config.toml
num_hidden_layers = 8
hidden_size = 256
n_experts = 96
experts_per_token = 2
d_expert = 160
d_shared_expert = 128
hidden_act = "swiglu"
moe_layers = [1, 3, 5, 7]
router_score = "softmax"
normalize_top_k = false
routed_scale = 6.93
balance_loss = 0.0107
balance_bias = false
router_z_loss = 0.001
router_bias = true
init_std_router = 0.0331
lr_router = 0.000768
num_attention_heads = 2
num_key_value_heads = 1
head_dim = 64
vocab_size = 29967
norm = "rmsnorm"
norm_place = "pre"
norm_eps = 1e-05
positions = "rope"
rope_theta = 10000.0
rope_fraction = 1.0
qk_norm = true
attn_scale = 0.152
tie_word_embeddings = false
parallel_block = false
extras = ["capped logits"]
init = "normal"
init_std_qkv = 0.0318
init_std_o = 0.0449
init_std_up = 0.0318
init_std_down = 0.0
optimizer = "muon_variant"
learning_rate = 0.00813
lr_mult_o = 2.0
beta1 = 0.95
lr_head = 0.00664
max_grad_norm = 0.5
warmup_steps = 50
schedule = "cos"
final_lr_fraction = 0.0
batch_tokens = 65536
max_seq_len = 1024
doc_mask = true
train_tokens = 339900000
max_steps = 5187
dataset = "wikipedia_en"
Below are experts of layer 5 (counted from 0) of a mixture-of-experts language model. Rows are named router (the router's row for the expert) and show model dimensions 0-255. Each number is 200 + 40 x the weight over its row's rms, rounded and kept within 0 to 999.
Before each expert's rows: a language model's description of what the expert responds to. This comes from a sample of Wikipedia text that the model never trained on.

# expert 6
South Asian/Arabic name pieces. Word-piece fragments inside South Asian and Arabic personal names, such as Mah-at-ma, Zulf-ik-ar, Kh-os-la, and prefixes Bh, Kh, Al-.
router,160,214,285,182,135,247,239,162,157,175,169,188,255,258,158,147,180,169,217,172,206,189,254,280,173,231,237,229,157,174,225,230,178,166,174,242,152,154,236,222,190,227,172,141,195,128,284,147,173,192,113,243,227,169,171,186,182,206,225,246,226,299,153,219,304,260,217,207,193,213,229,202,154,186,190,199,207,150,198,192,250,178,158,275,189,167,220,225,175,200,129,186,243,190,235,198,205,214,235,204,223,195,181,299,238,147,240,203,223,163,183,166,200,196,103,235,191,151,213,240,165,193,233,225,261,151,182,224,219,236,257,168,185,167,179,251,200,174,234,179,209,232,237,216,185,183,188,146,222,165,262,174,203,183,260,261,245,132,196,252,224,232,226,139,138,114,156,218,155,219,211,160,182,142,203,185,128,257,225,233,233,173,201,168,139,227,209,178,191,250,139,164,241,180,200,197,171,243,170,196,205,272,183,241,248,148,149,171,228,210,171,253,98,188,200,218,197,269,267,175,132,259,266,196,181,225,195,141,217,187,288,242,168,198,241,254,136,172,238,242,175,222,169,215,249,152,247,288,206,234,185,160,189,251,250,185

# expert 9
Institutional noun endings. Suffixes and capitalized nouns closing multiword names of organizations, operations or headings, such as -ation, -ations, Research, Development, Affairs.
router,160,227,226,216,161,176,197,208,173,170,247,197,238,241,134,188,228,202,292,245,209,166,264,242,231,224,213,153,166,158,191,250,201,186,194,211,177,204,244,225,173,177,165,225,155,140,247,147,233,196,149,219,242,155,231,196,197,211,203,243,199,299,145,186,228,213,218,266,277,188,225,179,175,152,200,227,237,159,197,215,207,173,183,204,167,171,160,228,149,211,118,113,214,153,234,210,239,177,201,182,198,121,159,214,276,150,315,206,199,206,194,158,192,159,163,258,221,150,233,259,119,142,232,265,187,186,163,185,236,202,234,172,142,203,164,253,263,184,173,176,144,181,232,231,241,225,175,126,205,162,232,141,181,130,217,222,258,169,138,180,206,207,185,197,188,191,129,235,152,183,236,175,176,147,222,230,186,203,179,164,254,184,242,180,200,227,143,160,127,182,170,204,202,151,168,272,180,172,150,188,248,225,187,212,237,191,205,185,210,217,107,235,162,208,105,255,165,239,286,187,104,217,228,180,217,253,209,143,167,212,247,256,224,244,247,280,160,119,151,242,174,217,165,280,162,228,259,194,171,214,186,122,152,255,222,226

# expert 19
Section and infobox headings. Wikipedia section-heading markup and infobox subheadings such as ==, Personal information, Awards and highlights, Political career==, See also==.
router,180,218,256,177,231,215,248,236,180,159,257,270,193,197,254,195,176,215,260,267,212,193,246,256,211,243,245,132,185,192,246,192,154,186,218,202,164,141,255,253,147,144,185,255,151,121,177,143,264,227,119,230,234,240,248,155,171,207,185,226,206,247,217,182,215,174,172,220,206,215,190,153,218,143,113,220,165,168,176,235,190,249,220,177,189,115,228,234,197,234,160,165,240,167,232,138,272,111,200,227,203,180,219,230,197,155,241,154,270,203,196,175,236,175,151,262,188,159,235,233,176,181,303,213,182,185,157,268,213,222,246,160,170,123,165,242,237,143,197,191,200,248,229,167,257,234,148,163,210,151,199,171,123,186,197,196,219,161,150,322,211,214,241,191,178,191,140,249,196,196,229,155,150,139,225,163,165,228,233,236,251,175,271,190,109,257,164,135,176,207,177,226,232,160,131,228,226,228,166,226,271,210,189,242,232,152,141,149,211,173,172,210,155,186,179,248,169,198,259,181,172,229,271,110,234,209,224,198,218,254,239,213,180,204,244,213,168,136,157,259,213,228,178,236,230,173,219,236,133,208,193,165,169,243,189,219

# expert 43
Table column separators. Pipe characters separating table cells, especially in header rows of election, sports and schedule tables, plus field colons like Order:, date:.
router,184,194,232,250,153,171,284,178,191,153,264,276,223,248,182,164,185,192,267,220,252,171,247,219,216,235,233,172,128,175,252,222,166,148,172,176,175,194,209,206,197,147,194,201,155,183,226,224,206,234,206,217,248,197,171,175,202,260,180,243,196,208,170,136,206,230,286,253,222,161,148,209,201,190,181,267,273,163,136,169,201,143,217,234,204,186,200,250,194,223,182,192,226,202,170,204,254,187,247,165,263,213,191,216,234,177,269,147,224,225,113,175,131,160,217,277,166,138,165,229,157,224,245,264,203,140,176,249,247,193,229,222,177,199,190,211,275,199,218,235,148,196,260,230,197,235,171,180,195,122,208,187,161,128,230,196,271,189,156,257,191,252,218,144,173,186,119,239,136,183,170,150,163,118,225,200,139,237,166,157,253,194,254,154,168,235,150,191,116,250,182,282,238,169,144,226,161,229,123,167,265,215,196,208,276,146,195,173,228,233,193,239,144,253,201,270,122,246,280,181,199,226,223,184,241,238,206,151,216,225,234,255,192,250,251,264,204,182,185,241,191,262,204,205,223,120,207,206,153,225,139,192,189,203,237,251

# expert 21
Military, court, D-words. Capitalized institutional nouns like Army, Royal, Court, Corps, police, and the word-initial letter d, D or g, as in d-uke, d-rought.
router,114,238,250,206,197,207,225,193,137,182,218,193,253,200,158,154,221,195,266,218,229,177,272,232,148,231,197,207,133,128,241,227,215,221,183,224,260,144,204,179,197,191,166,193,161,166,250,196,201,266,139,241,244,199,197,125,188,216,126,236,257,224,202,157,270,217,216,233,209,162,174,173,201,184,169,165,214,165,206,139,244,175,185,246,186,114,257,263,171,226,168,197,216,188,232,136,221,200,302,230,242,139,189,238,238,193,231,142,240,209,142,161,196,193,156,208,188,86,234,272,138,139,206,230,239,160,232,179,200,245,249,174,131,216,150,223,225,210,169,180,120,199,282,247,208,204,186,161,187,199,181,200,180,141,241,238,232,122,233,216,189,203,175,202,246,185,164,248,155,178,201,168,155,206,251,195,191,186,204,206,244,215,210,196,184,260,111,195,177,239,171,201,271,171,169,240,189,231,152,147,217,261,185,188,268,207,181,198,271,241,139,249,182,198,184,222,147,281,236,169,137,259,208,171,262,232,216,128,150,248,211,171,150,183,265,203,146,161,216,242,217,255,124,211,243,139,274,196,148,222,188,142,121,214,207,215

# expert 7
Germanic/Slavic name endings. Word-final pieces of German, Nordic, Czech and other foreign proper names, often in sports tables, such as -burg, -ová, -heim, -ung.
router,186,175,197,157,209,245,223,207,216,182,263,215,182,267,144,158,231,213,248,285,239,169,231,241,179,212,183,233,148,175,181,272,192,184,182,233,199,211,242,152,183,146,146,140,184,150,222,154,231,211,145,249,235,196,106,176,210,261,211,236,179,215,173,185,225,196,259,267,258,238,201,192,176,212,212,248,175,162,165,201,167,149,211,252,208,128,251,249,186,226,157,119,298,145,251,194,240,182,246,247,229,168,180,177,237,154,251,207,250,209,188,146,197,142,235,271,183,158,210,174,167,183,215,236,217,202,189,275,244,215,256,184,143,168,168,262,241,165,220,223,181,262,263,240,209,257,181,201,168,178,222,185,141,171,204,192,273,188,139,175,173,218,174,145,198,131,151,286,181,181,207,154,174,171,214,183,199,233,272,220,224,181,266,150,186,200,164,182,148,216,153,148,236,161,171,279,127,175,173,167,234,253,256,204,287,174,208,186,258,237,132,197,143,182,221,245,182,239,218,161,162,159,229,173,251,208,211,109,185,249,248,227,190,198,228,235,175,155,217,243,190,218,187,263,261,161,208,281,185,299,203,152,176,260,202,267

# expert 38
Acronym openers, heading starts. Opening parenthesis plus capital beginning an acronym after an organization name, like (CBI), (MDOT), and first letters after == in section headings.
router,144,174,220,156,176,219,226,243,152,199,212,221,197,218,141,135,231,206,216,262,189,133,271,212,202,216,241,209,155,153,290,216,220,152,145,239,191,175,213,197,193,206,156,178,193,223,266,190,249,222,167,221,203,155,155,164,230,232,193,204,277,206,164,189,271,204,238,234,224,147,184,115,205,139,171,254,199,134,149,201,196,173,192,284,194,180,247,221,169,196,188,155,212,201,287,116,256,212,268,207,229,114,185,269,226,188,260,214,190,165,136,196,144,162,136,251,150,207,230,216,135,165,281,233,170,224,244,203,218,219,227,149,167,188,210,243,236,159,155,160,160,215,238,233,212,220,198,157,169,140,220,156,192,162,236,205,226,214,189,253,190,204,249,152,202,181,138,245,187,148,177,147,146,120,178,115,219,226,201,242,214,147,211,171,178,252,167,166,191,324,163,173,241,156,173,177,204,222,187,161,229,210,242,261,203,209,228,218,244,201,149,259,148,231,168,222,160,233,269,151,158,251,191,156,282,283,239,168,159,232,240,214,172,240,247,211,166,188,211,248,192,186,156,261,205,187,240,213,151,252,166,137,156,269,237,249

# expert 31
Measurements and infobox field words. Words in technical infobox fields and measurements, such as Binomial name, ft, Absolute magnitude, larger, plus blank table cells and number pieces.
router,213,153,216,203,221,246,194,140,176,201,225,253,236,208,191,181,192,193,216,277,205,149,212,244,206,240,189,209,209,149,249,196,185,190,161,214,187,203,220,233,194,209,153,154,154,96,216,189,229,213,161,223,305,153,144,111,174,163,144,225,230,277,181,168,229,269,223,238,206,174,197,181,156,141,163,249,233,161,237,187,249,202,231,195,214,123,277,201,193,206,166,119,252,183,245,200,201,167,213,205,215,157,186,235,271,196,228,171,228,190,218,160,182,133,177,223,148,147,239,175,155,162,243,212,209,195,241,219,226,191,197,189,157,162,94,264,222,169,217,198,198,221,242,193,214,195,149,182,233,229,210,185,160,163,212,197,217,133,209,269,193,207,213,191,175,180,150,250,174,229,244,157,191,243,120,264,186,235,206,218,199,188,282,215,96,293,183,210,177,175,177,229,207,216,148,279,185,225,114,214,231,211,213,162,230,139,167,141,187,257,177,263,160,193,171,258,172,215,224,188,215,259,253,139,233,255,218,181,128,241,230,238,117,234,254,231,137,72,230,199,222,216,120,257,213,174,201,210,178,249,128,212,158,264,261,198

# expert 62
Table and list odds. Mixed tokens in dense lists and tables, such as "as" in voice casts, InChI pieces, commas before taxonomic author years, dashes, byte fragments.
router,128,193,220,205,163,238,240,241,152,204,238,191,204,236,171,147,208,234,257,269,204,142,215,226,144,229,253,177,182,159,231,235,219,181,206,239,197,96,262,235,183,182,165,198,163,127,246,219,199,202,148,218,267,162,186,81,183,228,191,248,212,198,181,174,288,233,261,222,261,189,180,183,147,168,183,252,179,176,153,148,235,164,246,202,148,169,264,271,197,200,189,162,244,174,214,193,263,170,201,211,293,221,194,236,268,158,241,155,242,208,191,141,210,181,127,234,156,130,197,236,152,196,259,200,247,160,227,228,254,232,259,229,131,148,173,281,231,201,179,231,175,201,254,163,200,179,138,199,161,210,225,143,143,135,241,204,230,170,146,235,161,203,197,185,233,178,168,231,164,205,207,190,148,209,246,231,167,223,216,227,267,186,202,192,105,275,137,182,160,263,131,242,186,187,176,235,164,248,180,139,242,236,189,269,229,145,186,172,259,227,203,271,169,215,206,229,162,248,241,226,170,216,240,121,235,202,211,181,146,237,251,179,175,208,226,235,171,197,194,238,180,259,146,225,247,169,202,268,213,260,147,180,155,258,223,197

# expert 25
Nationality and -ian adjectives. Nationality, religion and place adjectives and their endings, such as German, Roman, British, plus suffix pieces ian, ic, an.
router,203,199,267,161,166,245,241,161,182,221,171,187,200,226,136,156,220,211,206,298,192,217,203,239,215,193,226,174,176,203,252,215,169,164,137,214,162,193,249,227,188,178,154,139,178,165,259,252,231,187,109,252,201,194,210,135,235,220,132,256,256,221,170,166,289,228,235,144,213,208,218,168,189,204,200,232,214,97,184,190,192,138,189,244,176,146,214,188,164,211,181,150,249,182,226,214,197,149,240,219,245,137,174,225,223,150,287,226,195,205,181,198,212,183,143,268,206,129,251,235,184,134,267,253,269,221,257,269,252,199,197,188,206,157,179,256,237,108,153,165,216,205,271,189,246,206,203,168,179,217,188,118,176,123,233,225,270,177,117,223,147,194,195,167,153,120,176,207,165,152,228,159,176,124,226,206,176,241,188,237,183,157,179,135,142,202,145,186,167,226,206,171,263,137,202,267,95,214,168,153,228,241,195,196,278,171,180,190,172,237,144,233,178,247,206,241,145,250,221,129,155,194,206,155,225,239,213,117,198,241,236,204,171,198,225,265,160,146,167,227,186,226,181,188,204,216,207,206,158,238,175,188,217,263,213,244

# expert 51
Action verbs in narration. Action verbs and their endings in plot or activity descriptions, often after "to" or a subject, like create, causing, stumbles, sets out.
router,149,192,193,188,180,189,179,188,171,153,222,229,182,217,128,148,240,190,246,255,228,161,241,231,204,245,239,121,157,149,191,277,104,190,186,173,221,175,262,232,230,185,183,172,219,163,199,197,187,201,146,272,228,178,125,95,199,236,210,237,213,262,166,194,207,244,204,212,244,191,135,167,149,173,169,285,212,197,171,135,220,174,231,238,157,189,239,186,192,224,189,128,257,212,176,146,274,187,244,215,223,178,193,218,279,101,264,196,214,199,146,225,149,190,135,285,152,139,196,236,204,169,241,293,163,196,178,195,212,179,187,206,165,203,171,245,179,188,89,147,159,223,220,163,228,210,157,129,155,172,214,157,150,143,205,250,219,186,117,194,179,225,197,157,167,153,180,186,156,147,254,170,134,213,194,197,168,238,265,247,244,195,282,193,164,217,124,123,138,206,214,201,245,180,216,229,137,212,164,202,234,233,215,245,245,180,140,180,220,226,132,188,169,241,126,249,212,243,215,164,119,209,260,158,238,234,213,157,152,198,239,216,150,221,198,251,184,188,198,237,153,228,157,198,183,185,231,209,163,197,193,171,164,264,250,212

# expert 16
Foreign name fragments. Word-initial pieces and inner fragments of non-English personal and place names, mostly Italian, Spanish and Slavic, e.g. Bar-l-uzzi, Sch, Lj-ubičić.
router,165,175,252,180,164,262,270,188,172,207,249,223,233,292,160,184,228,212,255,224,220,171,238,230,220,220,178,235,151,158,232,212,216,198,139,209,227,217,228,264,221,186,142,137,215,131,261,164,240,259,134,287,243,152,162,150,167,223,172,218,233,199,158,148,209,174,234,251,223,223,212,185,139,176,183,280,196,231,149,164,232,147,212,285,211,214,250,230,218,212,255,185,240,172,239,212,228,183,246,288,197,187,213,240,199,161,190,138,196,243,199,137,161,163,161,237,211,135,234,213,162,141,244,256,239,231,227,254,294,219,261,227,149,93,150,247,193,162,123,165,143,221,226,189,215,229,173,168,158,169,195,156,205,194,237,240,256,167,217,208,176,249,241,186,223,207,134,254,184,251,188,198,216,172,244,193,158,248,236,215,233,178,183,206,189,255,184,198,175,219,122,215,188,173,207,286,174,291,188,187,260,210,235,206,247,121,182,159,230,191,129,212,109,212,158,212,209,235,220,164,200,189,251,158,202,222,243,184,212,222,234,220,185,180,222,296,173,167,144,236,206,231,173,178,171,164,264,166,120,233,175,180,129,199,272,245

# expert 60
Creative work title words. Words inside titles of films, shows, songs and books, such as Love, Night, Good, Ghost, often after "The".
router,167,206,218,203,146,165,176,224,168,183,256,221,216,192,159,181,190,220,245,241,228,193,219,236,201,209,199,218,185,122,231,243,218,209,169,252,188,136,225,269,176,164,167,197,194,133,260,207,168,260,189,202,278,167,189,154,181,231,199,225,229,199,204,204,220,256,260,197,296,231,177,152,176,178,199,213,221,172,175,150,214,201,249,289,196,135,227,219,155,203,155,139,182,164,224,165,197,121,212,187,273,161,151,253,270,165,254,131,228,216,185,181,181,186,163,209,188,130,246,226,120,186,220,247,230,153,195,216,226,260,249,188,178,184,148,286,243,224,148,165,171,192,207,248,203,216,209,195,189,212,226,174,166,123,246,206,256,176,152,249,162,244,172,140,205,156,154,255,179,198,246,181,151,177,207,171,124,238,228,178,256,174,262,189,91,214,114,179,159,204,117,240,200,207,157,190,190,223,83,191,215,260,158,238,239,190,190,165,251,201,124,213,148,223,157,237,206,248,188,186,129,195,241,132,239,252,246,125,230,234,188,205,250,202,229,244,148,157,214,170,179,283,173,221,198,146,242,210,148,217,111,131,175,240,243,197

# expert 24
Infobox field values. Infobox and table fields and values: "(aged", "(age", Country:, Died:, Elevation:, coordinate degrees, and "/" separators in career stats.
router,137,222,279,189,195,228,205,244,179,185,200,245,253,247,170,202,197,186,209,291,230,165,237,217,138,253,234,178,160,192,200,244,178,184,155,184,162,126,210,232,178,168,136,214,143,109,221,190,255,209,129,216,285,105,185,110,202,240,197,225,194,254,168,113,237,219,216,232,209,220,177,130,159,139,172,221,224,196,157,178,219,164,207,193,141,144,260,264,170,232,139,188,228,157,193,165,257,154,172,209,237,186,154,203,297,151,244,173,216,185,184,158,164,209,152,213,178,167,205,201,207,159,276,188,233,173,246,196,219,194,247,187,126,108,157,252,199,200,227,220,173,240,239,199,198,203,145,205,200,194,207,148,159,150,217,190,231,207,115,246,174,250,177,164,261,127,153,271,163,214,211,220,212,177,174,164,229,269,218,195,219,177,262,179,170,268,161,160,162,214,147,228,195,205,190,260,201,216,173,203,238,267,194,279,262,189,184,166,216,208,175,245,193,257,180,242,182,261,265,237,191,269,253,129,232,224,165,175,159,259,241,225,180,185,217,216,191,118,192,211,171,233,161,241,280,146,225,290,170,219,211,210,184,251,242,214

# expert 58
List and table markers. Line-initial bullet hyphens in infobox fields and lists, table pipe cells, numbered list items, and See.
router,182,253,233,174,167,215,247,200,197,171,252,228,225,222,191,184,178,235,235,292,177,213,195,242,239,210,246,137,166,164,230,203,208,162,148,230,188,174,205,206,170,208,154,174,223,120,233,196,223,202,223,254,220,170,169,148,199,249,195,240,230,202,179,174,242,225,272,269,196,172,171,172,157,126,177,235,180,170,195,193,203,169,251,237,177,209,231,249,171,208,161,186,215,171,267,204,218,146,249,264,237,183,137,240,237,117,232,178,262,178,126,188,203,172,222,300,173,138,159,250,197,244,187,192,217,171,225,268,244,216,283,143,181,214,154,217,209,165,211,189,135,241,210,218,261,196,173,160,196,142,218,175,163,181,269,192,260,182,158,283,155,242,212,141,199,190,149,242,201,205,159,169,144,162,214,186,187,226,216,175,202,122,225,173,163,285,118,172,193,263,170,223,238,165,178,223,174,235,108,166,266,248,153,269,259,157,143,149,219,192,183,226,207,214,141,161,120,224,255,145,163,220,263,176,262,229,221,186,124,278,284,229,177,261,289,270,183,158,258,227,195,241,153,225,223,201,209,221,163,178,159,175,196,253,188,202

# expert 2
Colons after labels. Colons and word pieces ending in a colon that close a field label in infobox-style lists, such as Total:, Enrollment:, 2022:.
router,185,200,232,231,158,219,243,205,172,120,270,243,226,267,200,189,165,174,241,280,234,223,279,250,167,229,263,174,129,198,189,225,157,187,109,151,166,153,176,194,152,137,176,201,230,187,284,167,195,237,167,228,262,199,154,194,150,229,165,213,221,215,152,171,221,219,239,258,218,199,181,150,141,164,167,242,218,155,128,151,243,154,224,168,142,158,222,227,159,174,143,191,254,188,204,183,204,167,166,242,232,187,186,227,236,177,236,168,200,184,210,228,219,189,179,253,148,212,244,254,202,130,218,171,189,138,193,240,215,179,259,184,97,183,155,237,183,142,181,198,186,228,264,199,248,233,136,145,172,132,241,154,190,144,226,219,221,145,141,249,188,208,231,200,232,130,155,213,164,263,163,195,172,168,212,192,126,208,225,233,214,221,265,187,178,264,209,178,185,266,206,242,267,209,147,207,178,246,182,161,255,237,181,255,249,150,145,163,222,244,189,220,135,251,181,286,167,276,269,202,188,191,258,143,273,225,208,109,165,247,198,228,153,231,219,224,193,155,194,207,233,209,141,246,221,211,188,236,90,201,209,141,203,230,199,235

# expert 22
Biography narrative connectives. Words like and, was, he, his in biographical prose about births, marriages and careers, plus first letters of rare verbs (c-eded, imp-resario).
router,175,193,221,135,185,240,227,200,183,165,212,249,206,190,159,163,191,172,230,232,261,152,248,225,206,221,273,147,199,138,307,223,172,175,184,247,211,160,184,198,194,126,220,198,189,132,296,265,247,227,195,270,219,231,189,162,207,218,186,232,212,212,134,181,230,227,224,253,194,169,162,203,191,179,227,186,184,196,196,161,252,163,194,242,172,171,279,247,141,253,200,180,265,146,267,99,251,167,238,282,231,171,168,237,228,130,203,122,208,230,116,162,148,161,200,208,191,98,201,229,172,139,216,272,222,144,265,244,239,211,286,152,175,170,184,212,197,209,164,135,139,198,247,231,217,187,211,191,163,212,193,149,202,191,222,273,302,166,165,232,166,211,198,143,179,189,166,230,187,243,143,205,214,205,200,218,168,189,208,221,234,194,171,152,192,276,177,182,187,222,212,215,236,171,183,218,206,251,220,155,284,230,198,279,253,177,195,156,252,248,138,226,213,229,198,261,188,253,244,175,177,264,191,169,261,275,225,173,107,239,234,137,138,245,214,249,154,188,215,204,184,232,159,190,223,187,255,215,180,223,250,204,194,253,242,222

# expert 8
Definite article "the". The word "the" and possessive determiners (its, their, country's) after prepositions like of, in, to, as in "in the county".
router,175,173,248,168,191,211,250,243,147,200,250,176,227,257,136,146,233,180,285,300,241,154,230,206,192,248,205,218,172,186,271,254,137,175,184,233,191,201,233,207,156,169,157,191,220,142,237,178,241,248,178,266,242,205,188,175,165,237,173,230,181,213,146,159,245,231,259,283,266,190,162,193,161,161,169,218,248,180,167,206,230,195,228,241,197,159,211,224,160,243,131,105,295,159,240,162,192,131,280,228,213,160,144,225,248,160,276,119,211,183,149,85,168,214,180,248,143,171,228,287,202,166,228,242,243,184,223,252,301,222,227,192,168,150,168,194,257,199,187,211,168,182,218,200,243,208,191,162,189,178,221,144,184,161,235,258,240,91,169,243,138,257,180,186,194,182,242,246,173,238,197,201,183,162,209,157,166,237,250,247,227,185,240,166,172,258,152,190,184,226,202,248,233,211,144,222,171,233,205,191,188,217,183,220,187,137,146,159,209,225,225,249,150,255,204,225,189,214,217,204,124,257,224,180,264,261,237,170,147,239,222,232,195,277,193,216,171,145,228,256,249,216,172,188,214,161,215,236,190,222,179,168,166,230,191,248

# expert 35
Verb phrase words. Verbs and endings in narrative idioms after to, be or not, such as care, looking, h-ass-le, go awry, unbeknownst.
router,135,137,219,148,181,200,241,143,157,157,216,257,221,237,185,202,186,221,205,238,243,169,193,238,185,207,212,153,157,163,212,241,178,207,171,223,195,161,283,259,188,173,175,210,242,149,238,155,195,197,202,214,257,178,109,140,167,246,180,232,212,174,104,196,212,176,253,209,218,192,183,191,154,219,176,317,235,156,198,198,227,162,204,314,160,211,193,208,195,206,196,213,203,219,215,138,264,210,301,225,244,137,184,242,175,120,215,149,205,178,135,140,195,218,179,280,162,196,266,223,125,176,228,206,167,162,209,235,199,203,176,167,177,182,134,195,220,206,202,134,184,200,199,146,249,180,227,198,171,212,226,177,151,142,244,209,217,137,172,234,212,209,202,104,204,190,98,177,159,157,244,221,135,161,215,189,132,229,259,208,243,232,248,169,163,212,97,208,178,236,209,215,217,189,211,202,167,262,161,210,243,233,218,260,265,189,148,183,244,233,174,252,172,233,136,217,168,236,240,138,164,261,230,154,174,236,211,181,196,153,249,248,167,170,262,236,143,111,139,239,162,229,156,243,191,167,296,216,152,248,215,162,201,226,232,211

# expert 4
Bibliography citation punctuation. Punctuation and words in reference lists and citations: closing quotes, commas after years, ). after page numbers, Press, ISBN, Journal.
router,201,235,253,164,148,228,222,206,152,176,197,195,258,252,153,179,157,215,199,235,194,179,241,204,127,260,244,161,202,186,242,259,231,179,157,173,185,179,250,206,195,167,164,211,184,142,208,154,241,229,137,190,195,179,216,137,212,247,147,219,256,238,211,171,248,229,239,249,258,205,164,135,169,184,175,225,195,171,198,162,206,164,220,221,159,157,218,189,137,223,224,129,222,128,270,175,227,181,220,239,275,166,213,198,272,154,275,140,252,184,194,166,227,142,192,261,152,148,205,208,150,215,296,211,178,148,209,220,254,261,233,180,139,142,127,257,249,204,161,192,108,216,235,214,201,230,213,201,175,199,176,174,145,127,273,210,223,157,147,254,197,210,220,172,217,156,157,218,170,204,158,120,192,173,247,208,198,235,255,183,213,194,261,169,106,262,132,185,167,260,166,187,219,194,150,220,117,287,167,214,271,267,193,202,217,162,209,176,218,185,171,244,116,289,143,228,186,266,228,159,163,183,223,169,267,246,207,201,172,247,243,194,190,213,235,183,154,119,195,205,216,248,170,217,217,200,219,231,173,248,151,174,128,260,206,179

# expert 11
Relational prepositions. Prepositions linking noun phrases, overwhelmingly "of" in titles and institutions like Legion of Honour, Hall of Fame; also by, de, about, regarding.
router,161,226,232,207,156,217,230,198,144,143,238,185,220,226,132,170,217,202,242,275,249,203,290,248,202,235,252,163,192,164,224,240,174,213,182,191,241,176,162,226,164,163,172,167,192,148,266,146,206,221,134,203,257,180,154,159,258,184,183,217,179,251,167,126,289,203,245,245,226,193,141,139,191,139,180,234,283,183,206,156,232,197,217,249,215,134,205,254,140,203,141,120,234,198,170,188,250,213,254,190,256,169,183,256,213,163,219,160,251,216,161,193,183,183,194,223,176,163,200,271,179,115,208,255,175,235,235,205,257,266,260,158,146,142,165,256,252,197,150,176,159,237,269,233,233,221,165,156,197,220,241,168,193,164,256,209,292,123,142,232,134,276,228,151,244,181,199,271,136,197,208,217,126,117,218,199,211,203,219,187,196,174,200,172,171,228,203,114,160,233,173,216,272,180,142,210,153,228,195,204,253,256,223,173,232,128,196,177,211,229,203,257,180,181,195,190,202,248,244,136,172,197,236,146,237,235,219,132,181,248,241,230,193,240,224,219,186,153,194,223,204,233,169,165,184,197,242,189,197,190,188,145,209,218,317,175

# expert 49
Taxonomy labels and Latin names. Taxonomic infobox labels and Latin name pieces, such as Genus:, Family:, Subfamily:, Synonyms:, idae, inae, and species epithets.
router,194,160,209,207,190,211,248,177,171,210,228,237,206,186,181,129,237,208,249,224,160,163,288,187,127,276,208,182,197,174,218,227,195,220,202,278,201,143,228,248,203,130,150,153,206,109,263,176,265,216,151,225,239,155,196,148,182,181,166,247,231,267,214,192,230,219,260,248,242,242,224,169,133,160,189,265,208,150,200,172,217,191,195,185,194,139,189,226,211,193,177,172,250,165,245,204,260,184,250,232,234,150,183,211,269,164,257,138,251,181,208,196,231,178,171,190,125,132,193,191,167,174,254,186,192,204,221,211,231,248,219,167,142,96,73,302,219,169,180,177,150,231,266,201,213,214,104,217,162,194,242,170,221,127,214,170,183,111,153,276,151,257,201,120,189,168,116,253,171,251,181,149,216,192,185,226,167,211,201,203,238,189,224,152,117,265,186,192,176,238,205,235,201,204,165,256,221,239,180,186,266,228,213,188,184,130,208,177,233,205,144,234,184,240,142,275,177,242,254,206,168,245,234,167,233,188,249,191,147,231,249,231,153,222,231,244,169,159,177,253,201,252,148,227,233,156,238,218,171,223,184,177,194,211,178,218

# expert 26
Slavic and foreign names. Pieces of Eastern European and other foreign names in sports tables and lists, such as Part(izan), Mar(ek), Jos(ip), Ž, Š.
router,185,171,209,137,140,258,231,198,174,147,170,247,222,211,212,178,184,203,221,221,206,210,207,224,240,232,187,170,173,194,251,259,182,172,159,196,166,191,257,226,177,200,189,151,259,175,263,180,239,241,137,225,213,226,138,184,200,260,220,247,200,230,112,239,254,220,195,245,221,244,173,195,173,166,165,226,202,234,183,182,184,178,179,250,200,157,281,274,201,241,168,178,280,134,254,182,233,212,202,221,209,179,180,251,270,176,237,190,257,217,177,179,163,195,208,216,193,154,218,164,158,170,225,296,241,176,198,252,223,241,237,199,163,139,137,308,235,193,147,210,166,203,224,218,215,275,109,221,163,186,176,178,149,192,244,179,214,173,121,172,168,244,206,194,144,200,120,266,179,193,200,162,190,198,243,203,132,234,210,301,298,194,202,182,174,211,197,194,165,196,148,165,201,203,210,247,140,268,173,130,264,274,188,193,196,123,186,145,252,199,166,260,119,205,242,209,165,213,238,172,151,214,246,150,269,169,193,134,196,199,277,181,175,224,208,237,190,181,135,232,152,198,183,225,218,160,277,174,157,217,226,89,187,270,265,252

# expert 29
Natural-science word starts. Opening pieces of descriptive words in species, habitat and anatomy text, such as gr-assy, mar-shes, p-ebbles, mon-otypic, t-ibiotarsus.
router,194,170,258,192,198,252,224,151,188,179,239,180,210,208,185,164,184,215,232,181,222,160,216,229,144,222,241,180,198,131,253,243,221,244,191,221,248,149,195,257,204,158,172,188,218,168,169,175,229,157,205,219,281,175,140,132,195,248,178,239,253,227,151,198,217,236,276,226,225,188,222,220,222,156,181,210,261,191,212,159,245,236,192,251,193,157,191,211,131,186,181,162,201,187,296,261,179,216,245,264,190,163,181,242,203,183,287,144,172,194,161,150,153,192,155,206,178,182,205,220,152,213,192,211,166,204,207,195,214,249,189,176,163,149,128,212,226,186,188,216,176,269,228,160,220,174,127,165,145,153,212,184,226,157,235,227,240,118,177,264,183,186,194,126,215,175,113,249,210,203,175,196,211,202,168,234,168,246,277,195,223,158,264,140,150,264,181,203,170,201,195,188,205,202,131,263,187,256,136,167,263,225,247,183,229,200,194,140,248,200,103,250,192,304,168,221,192,243,275,180,174,263,223,150,236,265,277,202,206,241,311,268,106,251,204,261,165,159,203,255,191,228,126,242,175,171,226,228,157,187,212,120,182,227,263,245

# expert 37
Coordinating conjunctions. Conjunctions joining clauses or list items, overwhelmingly and, also or (often in whether or not), but, while, although.
router,173,227,228,164,197,245,202,193,217,179,215,255,192,250,194,137,178,181,225,280,239,153,249,208,208,251,207,134,215,152,306,248,156,191,160,213,204,201,194,261,194,178,180,143,215,188,262,227,216,251,163,222,235,166,134,198,215,265,213,214,179,266,181,173,235,236,227,239,245,198,197,167,195,218,135,225,281,208,187,119,245,189,224,235,175,175,213,278,124,287,189,168,234,171,265,165,250,158,235,254,270,194,190,217,249,158,194,205,205,225,141,102,161,129,171,197,193,163,176,211,147,166,224,284,181,163,218,219,265,267,245,174,193,160,166,260,207,167,164,175,135,198,228,249,215,241,180,177,159,173,205,181,132,146,227,231,256,132,160,250,128,228,198,150,196,152,207,223,230,202,222,179,123,183,251,218,158,203,218,217,233,180,215,163,160,257,164,137,205,225,160,224,209,177,159,199,158,238,135,214,263,242,220,250,260,150,188,100,200,253,222,235,146,197,160,254,132,258,212,169,178,194,209,145,223,244,235,133,157,239,234,198,155,216,228,274,136,163,228,232,228,240,135,228,224,205,232,278,200,205,180,185,174,206,241,220